From a checkpoint of a small mixture-of-experts model trained on Wikipedia: width 512, 463M tokens.
Below are experts of layer 6 (counted from 0) of a mixture-of-experts language model. Rows are named router (the router's row for the expert), gate (a neuron's input weights, with its number), up (a neuron's input weights, with its number) and show model dimensions 256-383. Each number is 50 + 15 x the weight over its row's rms, rounded and kept within 0 to 99.
After each expert's rows: "comes after" lists some tokens at least twice as common just before its tokens as in all text. This comes from a sample of Wikipedia text that the model never trained on. Tokens count by the router's weight.

# expert 3
router:34 69 28 38 51 38 80 21 82 52 44 62 78 55 45 55 67 68 52 49 60 58 50 43 61 38 43 60 63 26 60 45 53 45 36 28 74 65 55 65 19 57 46 71 43 70 71 42 59 60 46 49 57 33 57 46 55 64 74 66 22 53 54 60 56 33 79 25 62 50 45 69 56 72 35 58 50 55 59 40 62 25 53 66 39 47 41 75 62 41 53 48 52 52 80 52 36 61 35 36 45 49 37 73 57 34 35 49 31 57 55 70 52 48 63 68 63 56 33 40 39 48 18 41 43 49 37 24
gate0:73 87 43 27 39 63 61 49 28 62 43 50 77 56 60 27 47 41 32 67 43 51 60 34 34 62 42 46 74 61 80 54 61 51 68 85 79 43 60 71 55 48 52 63 33 27 74 59 85 30 55 34 54 58 61 50 44 41 46 16 31 45 51 39 73 32 65 05 43 53 58 61 34 25 43 48 67 50 17 27 49 49 34 47 51 38 61 25 66 45 43 55 47 56 42 61 54 61 43 63 42 37 61 64 50 39 54 61 39 54 54 52 86 53 59 56 52 42 41 37 42 43 65 63 48 65 60 42
up0:31 41 56 43 50 55 38 58 39 38 61 27 41 35 42 33 50 62 49 66 34 37 62 36 55 33 60 39 31 56 46 00 49 63 36 58 52 54 53 40 60 53 42 64 47 28 58 57 62 58 77 36 47 56 54 31 28 53 61 20 53 89 68 29 46 33 39 66 53 46 32 55 46 68 23 72 60 55 47 41 35 61 42 21 35 51 61 66 30 31 57 37 75 28 39 50 43 21 66 62 67 64 56 66 35 12 37 68 53 50 74 36 45 59 60 58 12 53 49 53 50 58 21 39 39 34 59 53
comes after: " |", "|", ":", " in", ";", " on"

# expert 63
router:47 71 65 50 14 47 56 30 44 37 68 41 63 55 51 41 47 71 05 21 48 45 40 31 56 53 54 45 55 55 36 57 40 46 39 44 54 43 17 73 64 52 22 30 52 45 46 61 47 48 56 46 56 52 75 15 46 72 41 40 58 78 51 54 75 45 83 30 70 40 57 51 51 37 47 60 46 71 16 33 71 49 36 36 46 55 56 54 42 52 53 43 34 74 50 46 44 75 47 69 76 57 67 38 57 37 42 33 36 79 22 35 33 65 58 35 49 31 02 58 69 55 32 44 42 63 43 51
gate0:56 71 52 16 36 55 56 39 31 78 56 53 78 61 28 54 57 47 39 62 51 62 64 48 52 48 51 51 68 57 43 43 53 71 58 79 65 43 55 55 43 29 53 63 33 34 64 71 54 49 62 62 44 57 60 37 67 36 41 20 43 48 45 45 67 35 65 16 69 52 77 51 60 31 40 49 60 47 38 38 37 34 39 54 53 71 75 32 73 43 52 52 42 72 29 72 83 49 56 54 31 56 54 57 49 35 56 69 14 70 54 44 66 48 59 63 52 30 19 46 25 64 61 50 31 55 67 37
up0:39 46 43 46 63 71 43 40 40 29 47 41 61 61 47 47 57 53 29 45 35 42 55 38 54 44 43 22 42 61 23 38 48 58 54 53 52 61 50 62 57 58 36 53 73 47 42 87 66 72 62 44 36 79 45 08 05 35 71 32 55 62 63 45 32 30 51 52 62 41 36 42 45 68 24 69 40 57 80 50 54 76 60 29 56 61 60 37 39 59 69 44 63 34 29 66 24 53 47 66 52 62 50 68 18 23 52 48 77 40 57 26 78 39 49 44 35 60 40 38 62 45 42 47 51 28 69 51
comes after: ".", ",", " to", " he", " and", " that"

# expert 32
router:53 54 62 43 71 69 64 56 68 67 73 50 43 71 33 53 29 74 78 67 60 65 33 57 71 39 67 49 77 49 52 60 49 38 54 27 42 56 65 43 66 71 31 29 58 54 53 67 65 36 60 55 74 52 27 65 44 35 70 43 59 61 64 39 59 74 34 46 61 54 66 53 42 55 46 50 70 40 64 54 66 29 66 55 58 59 56 84 55 50 44 67 62 67 57 35 27 49 29 49 68 51 40 68 67 42 52 66 66 47 43 44 60 59 53 34 24 12 27 55 52 48 18 43 84 28 61 21
gate0:56 58 56 21 52 73 43 52 37 52 44 42 58 62 19 42 46 49 34 75 25 51 78 41 46 31 53 40 60 68 74 45 50 59 61 63 68 60 65 35 60 47 68 45 32 47 74 54 67 38 69 49 52 59 66 56 49 50 47 30 49 37 49 39 88 66 19 35 50 56 40 51 42 56 27 48 42 50 20 29 54 34 55 21 63 47 57 49 58 71 70 32 40 54 40 27 40 54 58 81 26 53 63 68 41 52 59 71 28 55 56 68 58 36 40 50 63 25 19 49 46 40 49 57 46 50 48 45
up0:35 58 49 50 54 55 58 47 46 47 53 33 55 39 56 47 43 39 50 55 29 43 56 35 37 40 57 00 61 74 42 27 28 72 54 73 41 57 53 41 38 39 39 81 62 37 42 72 65 65 69 28 36 69 50 36 34 49 59 34 58 66 49 49 65 30 53 42 38 55 33 47 47 49 34 63 37 39 52 37 52 53 43 29 49 41 67 36 39 36 71 48 68 25 23 74 42 47 77 50 59 94 57 65 28 16 59 63 67 67 65 34 67 70 66 46 15 60 59 42 47 27 35 52 69 43 78 38
comes after: " ", "-", " F", " B", "–", " L"

# expert 11
router:25 57 83 50 28 60 58 37 38 46 58 41 59 54 36 57 21 41 15 83 58 61 56 16 65 32 58 31 74 71 47 51 40 38 45 68 65 68 63 59 64 53 66 48 50 23 71 77 60 22 45 35 63 43 42 43 62 51 51 26 45 50 61 51 33 40 81 59 68 30 65 33 28 58 53 82 39 54 45 57 47 42 36 39 71 62 70 38 62 53 65 45 71 52 56 76 63 96 45 39 56 54 67 50 46 47 43 59 08 41 48 56 71 47 53 68 58 30 41 24 52 55 77 71 38 63 36 53
gate0:58 66 50 18 71 74 90 46 19 60 61 53 82 36 53 54 45 31 39 61 43 58 55 44 43 61 42 42 51 59 59 43 72 72 42 59 58 46 70 42 42 65 42 67 28 25 82 55 75 48 41 25 56 52 75 52 56 32 38 28 41 63 50 44 75 58 53 17 52 56 58 34 40 32 30 75 64 48 39 24 47 34 39 62 55 29 64 64 57 56 75 68 55 71 32 69 56 54 53 55 43 64 57 68 39 36 60 77 45 47 55 66 61 46 43 60 57 27 20 56 42 56 61 61 30 50 55 57
up0:44 33 66 35 18 53 40 63 65 52 54 18 46 52 54 18 53 75 41 55 44 45 50 38 57 30 51 12 50 64 34 32 24 47 51 76 38 85 29 92 44 41 41 57 61 36 49 79 62 52 85 45 62 62 70 39 35 49 69 29 68 50 63 28 28 40 63 57 60 48 26 66 60 79 38 54 46 36 53 65 47 64 47 23 69 51 47 47 41 30 40 36 56 43 33 45 34 48 79 64 50 55 64 52 48 23 60 52 61 48 55 51 43 66 62 42 25 66 45 64 36 59 34 46 60 46 43 35
comes after: " to", " was", " and", " he", " be", " were"

# expert 46
router:56 61 70 60 43 38 35 42 63 45 51 57 73 44 29 59 57 48 54 42 60 38 40 50 25 47 50 34 59 69 57 21 16 49 65 29 61 57 43 55 43 41 62 27 25 72 57 44 19 45 49 48 30 52 34 46 60 40 35 58 15 73 45 50 38 89 81 20 65 82 65 77 78 57 39 42 73 39 33 57 53 57 32 68 59 37 37 36 49 34 49 56 57 32 60 40 57 59 63 32 58 51 73 66 28 30 54 09 42 49 71 48 55 60 48 48 65 57 55 59 44 54 51 49 63 32 52 64
gate0:55 77 51 23 31 56 61 40 47 69 47 50 63 54 47 26 73 32 22 71 58 29 82 33 65 40 39 37 66 48 60 29 48 78 57 68 57 59 58 58 47 43 42 32 23 49 71 67 63 46 59 30 51 60 60 44 61 45 26 18 53 62 47 43 58 42 43 25 62 57 58 66 60 12 33 74 50 23 57 24 40 39 56 24 69 57 78 59 51 37 44 51 39 73 50 65 60 57 54 64 39 36 54 72 34 56 56 68 38 60 56 57 71 46 47 57 63 38 34 50 72 52 60 79 31 51 45 49
up0:59 32 34 40 57 48 35 66 49 60 58 41 52 44 36 39 61 56 61 58 41 59 31 37 58 50 31 17 51 79 37 30 23 42 49 73 53 69 69 73 40 43 41 67 41 48 41 71 60 71 44 11 48 75 59 52 35 52 47 29 51 55 45 42 50 25 39 48 49 42 40 51 54 62 23 75 44 56 40 59 48 56 51 12 55 47 67 47 40 32 51 42 54 49 41 64 26 45 68 57 61 74 40 78 49 44 33 52 62 49 54 38 52 50 49 51 27 57 41 47 49 56 32 67 59 37 47 39
comes after: " the", " ", " in", " The", "The", " on"

# expert 1
router:54 51 83 41 41 23 44 23 35 20 50 43 69 60 45 30 48 42 32 29 61 58 47 62 49 63 49 44 60 58 42 72 34 26 22 68 61 46 31 41 71 70 57 46 68 45 34 48 44 43 57 43 33 67 54 62 54 44 46 28 15 58 68 63 52 34 67 32 71 37 31 50 49 64 85 30 34 61 50 47 61 26 33 51 40 82 28 60 68 52 46 40 68 62 57 77 88 73 47 19 73 65 37 66 63 42 45 36 28 55 43 46 63 75 38 46 73 42 29 45 53 62 34 47 66 53 56 67
gate0:44 74 76 22 50 52 54 50 35 57 47 41 71 44 32 42 53 30 39 68 39 69 53 29 64 55 42 45 70 61 50 21 74 68 51 85 32 55 67 53 61 54 57 57 34 46 66 70 57 34 57 33 47 77 65 28 40 17 39 18 45 43 43 42 65 54 64 41 63 55 67 37 46 33 52 43 56 53 41 20 51 44 44 28 51 50 75 65 71 36 36 47 45 78 45 76 62 63 63 71 46 48 44 79 45 56 55 61 41 59 64 46 64 35 50 35 70 50 18 42 51 51 57 46 38 52 63 40
up0:58 51 29 49 38 60 49 63 19 62 87 47 65 43 31 31 50 70 55 65 32 47 44 46 45 38 59 03 67 68 38 27 37 45 46 57 59 52 71 49 54 57 42 60 46 63 46 77 63 62 41 41 50 59 59 19 32 46 57 32 55 74 69 31 51 40 40 41 48 34 28 58 53 66 22 49 73 59 38 47 57 46 22 33 41 30 48 21 04 45 65 30 63 24 22 65 36 26 36 71 63 80 54 66 36 18 52 64 65 45 40 27 50 72 43 49 10 59 62 44 59 62 19 41 51 39 44 37
comes after: " the", " |", " The", " a", "The", " Al"

# expert 19
router:41 46 58 57 30 48 77 35 56 52 58 37 53 52 32 72 60 54 30 58 37 61 39 73 31 59 30 56 44 40 61 44 50 60 46 43 41 43 38 47 28 47 48 56 27 40 79 42 64 38 91 48 68 65 61 70 54 47 58 36 83 52 28 56 64 47 44 41 44 74 99 54 59 38 59 48 24 30 72 60 32 49 50 53 48 62 31 43 37 37 55 59 59 51 46 47 39 76 54 44 39 47 63 75 69 74 30 31 58 47 37 66 48 36 22 64 28 36 61 57 26 44 37 56 74 61 47 45
gate0:60 78 56 51 53 56 36 36 24 76 45 42 69 64 26 52 40 47 29 58 40 41 70 40 39 52 47 39 44 51 64 22 41 63 52 54 69 47 68 41 54 43 54 54 29 35 66 65 62 36 67 19 53 53 60 56 46 24 57 22 53 58 62 36 81 61 42 26 82 54 52 48 44 24 50 44 58 33 39 24 51 30 58 33 40 34 70 56 68 58 66 33 32 66 61 74 56 53 54 60 61 43 32 55 76 35 42 86 34 56 45 53 77 44 41 52 61 37 55 59 38 55 59 77 34 45 60 46
up0:50 37 39 38 56 61 64 74 63 42 44 28 49 27 59 31 45 66 58 50 36 52 61 19 46 30 52 27 56 73 08 39 61 59 76 58 60 33 62 77 46 45 31 78 57 28 39 44 60 85 66 35 50 58 75 21 38 58 45 23 72 52 46 51 49 51 64 46 38 16 44 61 37 86 56 47 66 63 45 56 53 46 15 20 60 44 82 49 24 31 53 46 67 45 36 70 37 19 52 53 45 81 43 55 29 32 48 57 45 47 46 42 57 63 51 42 05 67 53 54 59 61 27 32 57 38 62 41
comes after: " ", ".", " (", "200", "–", "201"

# expert 37
router:61 47 53 55 30 44 49 46 55 51 80 44 62 28 47 29 48 41 53 46 84 32 41 56 63 49 63 54 59 63 41 29 47 30 55 58 44 63 54 64 63 54 64 68 33 58 71 24 53 52 22 77 39 62 58 54 77 53 40 87 66 51 51 43 40 60 79 52 34 16 52 57 59 59 40 35 39 55 50 59 75 60 46 55 41 66 27 53 61 51 50 62 42 72 56 76 53 38 84 33 57 50 59 58 44 72 68 72 60 24 33 41 46 52 63 61 81 47 73 35 33 40 47 69 34 54 40 75
gate0:59 58 40 33 46 42 56 36 33 54 69 67 69 40 50 30 73 41 48 76 58 43 73 41 57 51 44 32 59 64 77 31 63 61 61 66 51 65 48 78 48 39 44 44 19 28 74 68 77 34 45 52 66 66 42 24 49 46 41 29 31 45 57 46 72 59 63 17 52 47 45 37 46 18 51 47 39 57 51 35 39 35 33 45 53 53 49 39 49 43 65 39 51 81 37 73 69 63 65 53 27 78 43 58 51 54 42 65 49 63 55 53 63 50 64 50 67 55 30 42 32 67 73 46 38 59 51 50
up0:41 38 46 31 68 63 41 61 33 47 57 54 50 29 41 19 36 59 81 54 22 40 37 41 59 21 51 21 30 63 44 21 57 62 59 77 63 45 38 56 46 51 30 74 52 28 30 75 81 69 60 49 50 52 53 25 29 64 65 31 37 73 59 44 39 48 39 51 56 42 44 28 43 32 31 39 48 54 55 56 59 47 29 34 70 46 68 39 47 29 47 35 81 38 30 76 31 37 46 54 35 71 50 53 47 25 43 52 64 61 58 39 53 70 56 39 22 64 60 57 54 78 26 62 48 25 65 61
comes after: " |", "0", " It", " was", " it", ";"

# expert 40
router:55 47 35 54 28 65 55 38 42 44 42 70 91 56 25 39 58 45 11 33 64 60 38 54 41 50 74 46 51 55 36 58 41 35 51 67 42 43 55 45 50 41 54 43 32 26 56 28 58 46 45 52 35 56 66 32 35 22 67 61 47 34 43 51 63 41 79 35 52 72 55 40 78 71 60 51 65 38 72 63 52 32 56 68 53 52 73 71 47 43 32 48 69 63 61 89 31 52 95 60 50 61 59 63 47 52 50 43 54 46 60 81 42 62 56 73 63 16 64 08 43 58 58 56 62 35 35 58
gate0:65 66 46 24 31 54 59 33 26 46 37 74 57 36 60 46 37 34 11 75 57 40 71 41 56 47 40 36 57 63 76 32 75 65 52 86 50 23 60 54 39 33 60 54 34 19 77 62 78 34 46 18 55 53 64 39 61 40 21 12 25 46 53 44 57 32 62 32 61 76 53 51 44 15 51 56 66 47 42 10 56 56 28 29 59 46 72 53 36 38 38 64 42 53 36 75 60 52 62 66 44 40 32 58 53 53 47 63 32 58 44 57 55 57 47 60 58 43 37 48 49 58 56 56 37 39 65 64
up0:47 27 41 24 62 56 39 61 23 47 54 08 72 56 63 37 38 58 39 78 51 57 36 23 51 30 79 42 53 69 37 36 28 43 56 57 39 65 50 75 42 54 42 63 57 45 30 56 55 83 53 27 25 57 42 37 28 46 58 26 52 88 38 31 53 36 56 50 47 26 52 32 34 61 19 52 55 53 48 47 42 69 49 33 55 32 67 42 41 33 52 22 60 41 30 58 21 65 52 57 61 66 63 55 36 21 47 47 63 63 63 26 63 54 60 36 14 53 48 56 51 48 14 38 60 24 49 34
comes after: " |", ";", " South", " New", " Western", " North"

# expert 90
router:69 49 83 45 46 27 64 38 79 49 67 69 53 54 21 60 38 57 47 53 56 54 57 37 69 17 75 48 72 50 59 46 35 23 59 19 66 67 48 54 46 50 59 57 45 62 84 41 44 58 52 69 71 56 70 46 61 51 61 48 64 64 55 41 59 48 72 54 80 50 38 52 54 69 52 46 57 54 58 70 74 83 33 68 55 40 40 58 69 37 47 58 66 68 65 80 38 58 85 32 47 53 66 39 55 57 70 40 70 42 37 68 45 46 55 41 61 48 59 51 30 39 37 59 44 27 49 34
gate0:59 65 42 16 65 40 49 29 32 70 53 42 82 48 56 45 53 47 27 89 57 56 71 44 74 70 55 50 58 65 73 33 62 62 57 51 75 30 41 57 58 52 45 53 43 53 90 75 63 43 70 41 71 64 57 45 56 22 46 12 43 48 49 47 74 54 54 19 61 59 62 42 55 51 46 49 57 21 39 35 51 53 53 59 50 45 53 29 64 51 57 49 31 53 32 54 66 51 45 53 41 59 47 57 51 55 37 61 67 47 43 44 75 56 53 50 50 31 28 43 53 52 63 76 25 45 63 39
up0:61 18 38 61 73 56 58 59 49 45 54 36 34 23 58 50 48 77 53 79 32 56 36 32 64 38 64 17 77 79 48 33 33 46 47 71 39 47 53 47 54 45 25 46 52 30 27 50 59 66 59 30 48 71 43 22 28 44 58 02 37 65 40 39 48 34 40 79 41 44 22 45 48 59 33 65 69 51 65 46 64 46 32 11 53 34 58 31 57 19 55 42 73 45 21 77 23 31 68 47 54 89 60 70 18 11 52 52 55 61 68 48 36 66 64 59 29 58 47 59 45 68 22 52 51 29 55 46
comes after: " |", "|", ";", " in", ":", " March"

# expert 70
router:61 82 55 47 57 53 80 56 59 64 46 17 56 52 39 51 23 63 57 17 64 50 41 62 41 57 32 62 50 73 54 57 82 34 59 73 48 44 46 61 40 36 87 18 38 38 39 45 57 35 72 81 79 50 54 29 91 56 41 47 54 61 60 44 72 59 52 60 52 74 53 46 63 50 48 42 45 40 42 24 64 31 52 64 37 60 32 61 45 54 34 52 26 64 59 58 67 51 51 21 40 42 60 24 54 40 59 40 39 48 81 38 70 55 33 64 51 30 62 25 63 54 26 61 41 50 27 47
gate0:52 75 52 24 43 73 64 58 41 68 46 58 67 59 51 41 48 40 44 72 52 58 69 46 70 64 45 53 59 55 69 48 61 66 70 68 64 63 57 63 52 53 60 79 40 63 81 78 72 10 61 39 42 83 54 31 60 39 38 35 47 54 50 40 80 55 60 15 49 41 47 42 43 14 38 39 32 33 39 27 29 42 53 36 50 53 49 46 68 55 43 43 59 65 59 57 81 42 64 42 42 57 51 78 49 45 30 77 25 54 51 45 88 35 38 79 53 45 36 65 42 53 69 36 27 54 59 24
up0:58 39 47 44 62 49 44 54 63 56 57 28 61 30 55 36 74 66 56 45 23 43 41 34 38 42 51 18 49 66 32 37 45 56 51 67 50 58 63 59 35 41 34 85 57 58 39 66 63 80 56 42 40 49 65 46 40 41 66 30 63 50 55 51 40 29 35 49 50 46 44 23 36 72 28 65 34 33 64 58 41 51 40 35 78 54 71 45 41 31 49 37 70 16 35 51 33 46 71 53 77 61 82 74 57 14 57 52 53 67 56 45 69 77 48 36 12 54 64 51 49 53 10 49 76 43 54 38
comes after: ".", " of", " in", ".\n\n", " at", "\n"

# expert 81
router:35 58 51 31 45 23 55 20 54 29 77 62 45 52 49 59 62 76 70 51 58 49 33 38 56 40 36 68 54 59 49 60 45 44 31 41 72 51 51 31 46 33 45 81 61 90 55 42 40 46 54 42 62 19 52 54 69 78 44 52 30 53 54 57 48 68 70 41 22 61 69 59 82 47 31 52 47 56 71 53 47 55 48 46 45 53 29 61 55 50 55 41 49 45 26 31 40 55 50 55 30 54 50 84 49 54 57 41 17 56 25 59 25 43 28 41 52 13 53 55 81 46 37 57 47 23 70 55
gate0:73 51 47 25 54 57 53 52 30 67 51 51 68 62 61 35 65 32 44 69 47 39 79 35 36 41 53 39 70 62 63 27 53 58 64 57 79 60 48 63 43 44 43 59 52 37 85 50 61 51 70 41 55 58 46 40 40 24 37 41 40 66 49 59 56 65 53 21 50 49 69 50 69 14 30 52 41 35 59 24 26 43 34 26 55 34 56 52 74 44 51 46 44 60 34 78 62 57 52 66 36 53 35 77 47 42 53 84 52 82 50 49 65 36 42 66 72 34 17 29 44 46 66 46 32 57 55 55
up0:33 24 48 39 43 52 46 43 33 48 65 43 72 57 31 25 64 54 38 53 35 47 36 42 52 37 55 31 49 57 07 21 46 61 57 81 54 56 70 79 61 50 37 73 49 54 42 52 81 62 64 34 43 53 51 48 50 62 58 28 52 66 60 46 62 53 47 53 55 32 32 43 37 57 36 56 44 74 36 46 33 52 42 31 49 52 65 33 28 21 52 27 61 50 20 68 19 30 42 55 65 87 56 51 51 10 43 40 65 64 60 39 61 48 54 44 22 45 69 59 41 41 26 53 48 19 55 33
comes after: " ", " (", " first", " $", " List", "/"

# expert 17
router:57 42 63 37 34 48 38 38 51 41 42 57 43 35 22 48 45 52 58 25 25 24 31 41 70 47 43 54 51 70 46 80 77 40 61 51 32 37 53 48 31 59 81 40 63 21 47 41 41 48 13 45 23 47 52 53 85 37 49 52 23 44 43 63 15 65 88 48 62 55 31 48 42 74 50 32 66 39 47 69 81 50 50 45 47 53 44 55 63 63 56 70 45 43 59 78 62 50 60 36 46 61 55 57 23 61 73 40 27 61 35 49 43 43 80 41 62 63 37 73 56 58 58 45 46 51 50 35
gate0:67 69 48 26 50 69 49 37 26 54 49 40 73 36 25 26 48 25 19 77 48 66 64 34 55 66 43 44 77 46 85 53 49 50 57 74 66 47 70 76 35 45 45 59 51 51 73 59 71 28 54 30 56 76 53 42 65 42 30 47 36 50 66 66 68 50 67 25 50 61 61 45 58 26 20 54 55 38 46 22 55 30 52 58 48 42 61 40 64 48 53 47 48 85 54 78 67 51 55 56 30 41 52 55 30 46 62 52 29 49 58 35 83 35 46 52 54 48 26 44 38 63 52 68 27 47 47 55
up0:39 38 50 24 73 40 52 69 51 54 75 40 61 30 58 33 66 67 58 60 29 44 49 42 61 45 55 20 45 66 27 46 33 45 71 45 45 75 64 54 63 68 35 58 53 59 42 78 66 63 49 39 54 66 59 23 46 51 63 26 47 78 63 38 59 48 38 49 50 44 47 40 48 48 31 65 56 52 49 51 37 66 46 19 50 67 76 53 44 36 50 47 65 25 41 40 37 34 40 53 70 58 56 48 55 36 44 68 68 56 65 33 59 73 57 39 23 56 24 44 31 66 13 54 41 47 59 48
comes after: " the", " The", " and", "==", " a", "The"

# expert 49
router:61 61 51 65 50 78 37 27 67 53 54 43 23 60 13 49 62 44 50 35 61 42 30 58 57 40 23 51 39 55 56 54 38 38 74 56 63 42 55 77 46 60 60 19 32 69 50 32 67 30 45 46 57 60 66 55 65 51 20 57 76 71 74 31 80 59 56 46 48 49 44 51 46 50 33 55 50 41 84 64 34 53 44 54 60 70 38 57 66 47 77 45 36 68 45 59 49 76 56 31 57 43 37 63 31 41 56 70 47 53 34 79 46 26 68 44 56 46 36 59 40 50 38 56 68 49 32 22
gate0:65 67 65 35 27 42 42 49 55 68 16 48 61 70 45 24 63 33 28 70 53 63 67 39 43 53 48 59 69 47 80 35 61 67 62 62 65 64 74 71 39 50 50 49 16 40 64 49 67 29 59 42 43 53 42 53 48 14 58 36 54 49 55 40 62 60 48 08 74 68 43 60 34 43 24 58 53 35 52 27 38 45 42 33 62 37 68 30 58 59 57 54 42 75 39 67 72 50 47 44 40 39 52 71 51 59 67 92 36 48 50 41 61 32 36 52 49 40 28 50 60 65 43 60 40 62 42 61
up0:48 33 45 36 63 80 48 66 40 53 57 53 61 51 67 36 51 58 45 70 37 48 43 44 32 48 48 15 50 62 28 35 27 37 22 87 50 56 66 58 39 37 20 56 45 41 47 57 41 79 43 48 44 57 48 35 36 57 48 20 57 55 38 29 61 32 59 43 41 27 28 35 40 58 42 51 42 50 48 52 46 46 40 36 44 49 71 43 38 24 54 54 68 40 28 64 13 38 56 57 66 77 68 66 72 21 35 38 65 56 63 37 52 58 65 55 23 68 58 44 54 38 20 51 45 34 57 34
comes after: " (", " ", "201", "–", "200", "199"

# expert 2
router:42 65 82 67 36 39 74 43 46 53 48 39 66 73 31 12 60 51 11 50 49 43 58 48 63 71 57 48 62 52 66 48 36 40 78 55 63 45 37 53 45 29 61 34 70 70 44 39 61 12 67 46 40 59 44 36 64 54 34 61 51 50 52 63 72 81 45 42 77 68 37 59 94 21 37 28 68 49 35 58 46 39 55 67 45 51 77 63 18 49 59 49 72 53 37 66 79 65 41 15 39 70 70 60 55 53 47 37 30 32 75 42 51 25 68 25 29 05 30 27 71 69 26 31 56 45 42 32
gate0:64 78 64 20 29 57 67 28 29 58 44 58 62 44 38 28 52 24 43 68 39 62 66 31 58 57 36 28 87 57 61 43 53 76 43 64 50 44 49 59 39 53 49 69 41 33 40 61 77 27 62 45 59 66 64 50 78 23 46 57 59 51 42 50 50 61 49 08 54 56 31 41 61 29 51 46 45 38 55 24 25 32 26 43 45 42 65 36 66 58 56 53 28 67 44 79 60 67 61 71 34 51 57 73 45 40 54 57 25 55 56 66 83 34 59 29 69 39 55 50 41 44 38 33 46 47 55 57
up0:49 32 46 64 57 44 61 82 70 39 58 25 65 53 53 36 63 47 48 49 31 53 33 57 46 35 51 34 52 63 41 27 49 33 51 66 30 79 56 63 58 30 56 63 37 49 35 57 52 63 67 37 44 59 43 19 49 71 40 15 46 69 57 37 34 34 50 55 32 32 56 27 25 46 32 63 58 54 64 35 55 52 26 40 66 52 54 41 16 32 62 39 77 55 24 58 10 39 52 60 69 66 60 70 48 32 54 56 59 45 59 34 76 66 41 34 24 50 50 59 55 40 48 52 53 40 62 34
comes after: " in", " of", " the", " to", " for", " from"

# expert 73
router:70 45 47 43 62 78 42 64 45 52 58 58 73 53 15 69 48 70 50 23 46 64 48 52 45 50 48 50 61 89 44 35 44 49 62 50 36 36 57 34 46 41 57 53 58 56 46 67 51 35 56 32 55 39 76 35 47 66 43 56 49 55 27 54 73 59 46 45 57 72 58 79 67 62 24 65 69 47 46 58 65 74 37 80 38 60 54 49 68 46 48 33 48 48 44 38 74 74 70 44 53 56 50 46 23 23 77 20 47 63 58 60 72 57 54 65 75 13 38 27 57 76 16 56 75 58 26 54
gate0:53 67 64 22 58 70 65 59 32 53 44 50 80 43 38 47 44 36 25 54 43 58 74 54 45 56 41 46 65 61 70 36 78 53 49 79 59 41 56 31 54 37 55 55 18 20 83 60 69 30 62 25 53 64 49 48 45 31 48 11 61 38 62 37 65 66 71 37 66 60 44 39 35 34 41 50 53 56 39 09 26 38 21 25 37 53 39 53 49 62 63 60 45 65 20 57 74 50 55 54 32 39 61 71 47 62 70 61 33 44 39 48 77 44 38 80 65 29 27 48 32 63 65 47 41 67 69 49
up0:40 38 36 39 48 58 53 73 57 40 53 22 64 56 55 29 41 45 38 81 46 54 51 34 59 29 58 07 65 65 46 54 59 57 55 48 32 65 73 64 53 45 37 58 42 51 38 59 46 64 65 35 48 71 55 27 31 67 53 21 64 66 48 33 31 34 57 51 63 38 38 43 40 64 35 71 62 48 29 62 60 36 43 21 39 32 75 30 33 49 56 44 60 41 12 60 25 37 65 71 69 75 53 75 47 15 44 59 68 68 56 48 62 67 65 44 31 60 44 40 60 50 12 61 55 30 76 46
comes after: " ", ".", ".\n\n", " on", " (", " United"

# expert 41
router:31 63 58 64 45 40 52 62 61 49 43 53 43 35 23 59 68 69 55 49 61 48 38 34 82 35 29 54 47 49 51 57 81 49 81 49 36 40 44 32 54 34 68 26 56 27 50 70 74 60 45 52 49 61 44 26 52 47 54 72 25 51 57 50 75 57 64 26 68 51 72 55 67 46 53 61 57 52 56 45 60 63 64 29 33 34 59 49 61 60 74 61 55 64 53 64 63 70 53 30 47 59 75 64 30 79 61 30 29 30 61 49 51 51 50 34 21 33 60 05 74 66 59 43 27 42 41 46
gate0:74 67 51 28 53 59 69 48 39 75 44 59 63 62 41 22 55 29 37 66 54 53 72 41 55 44 49 60 73 56 63 33 59 53 75 74 41 33 58 59 44 42 55 65 52 39 63 58 78 48 56 40 65 51 68 43 68 53 32 31 57 52 45 31 69 44 58 25 59 57 52 59 63 15 39 42 32 23 31 00 29 34 36 36 49 45 64 61 53 53 60 49 32 61 37 47 68 46 65 65 29 33 46 64 47 47 65 72 15 54 50 49 65 43 73 50 69 54 30 42 56 48 48 49 46 53 63 43
up0:50 55 65 34 46 68 46 60 48 36 55 39 54 47 54 31 66 62 27 79 33 51 35 33 55 55 54 06 46 71 42 35 50 63 49 64 63 59 57 74 45 57 37 62 58 28 47 52 74 47 60 31 53 48 51 29 18 29 57 33 39 45 59 42 61 37 44 52 64 57 36 36 32 69 17 65 66 63 52 61 46 49 37 35 51 32 66 23 35 37 42 28 57 29 21 65 37 47 71 51 51 99 41 63 36 28 51 48 66 64 68 41 52 66 47 50 39 59 45 54 39 48 26 46 55 43 53 51
comes after: " |\n", " is", " as", " with", " for", " of"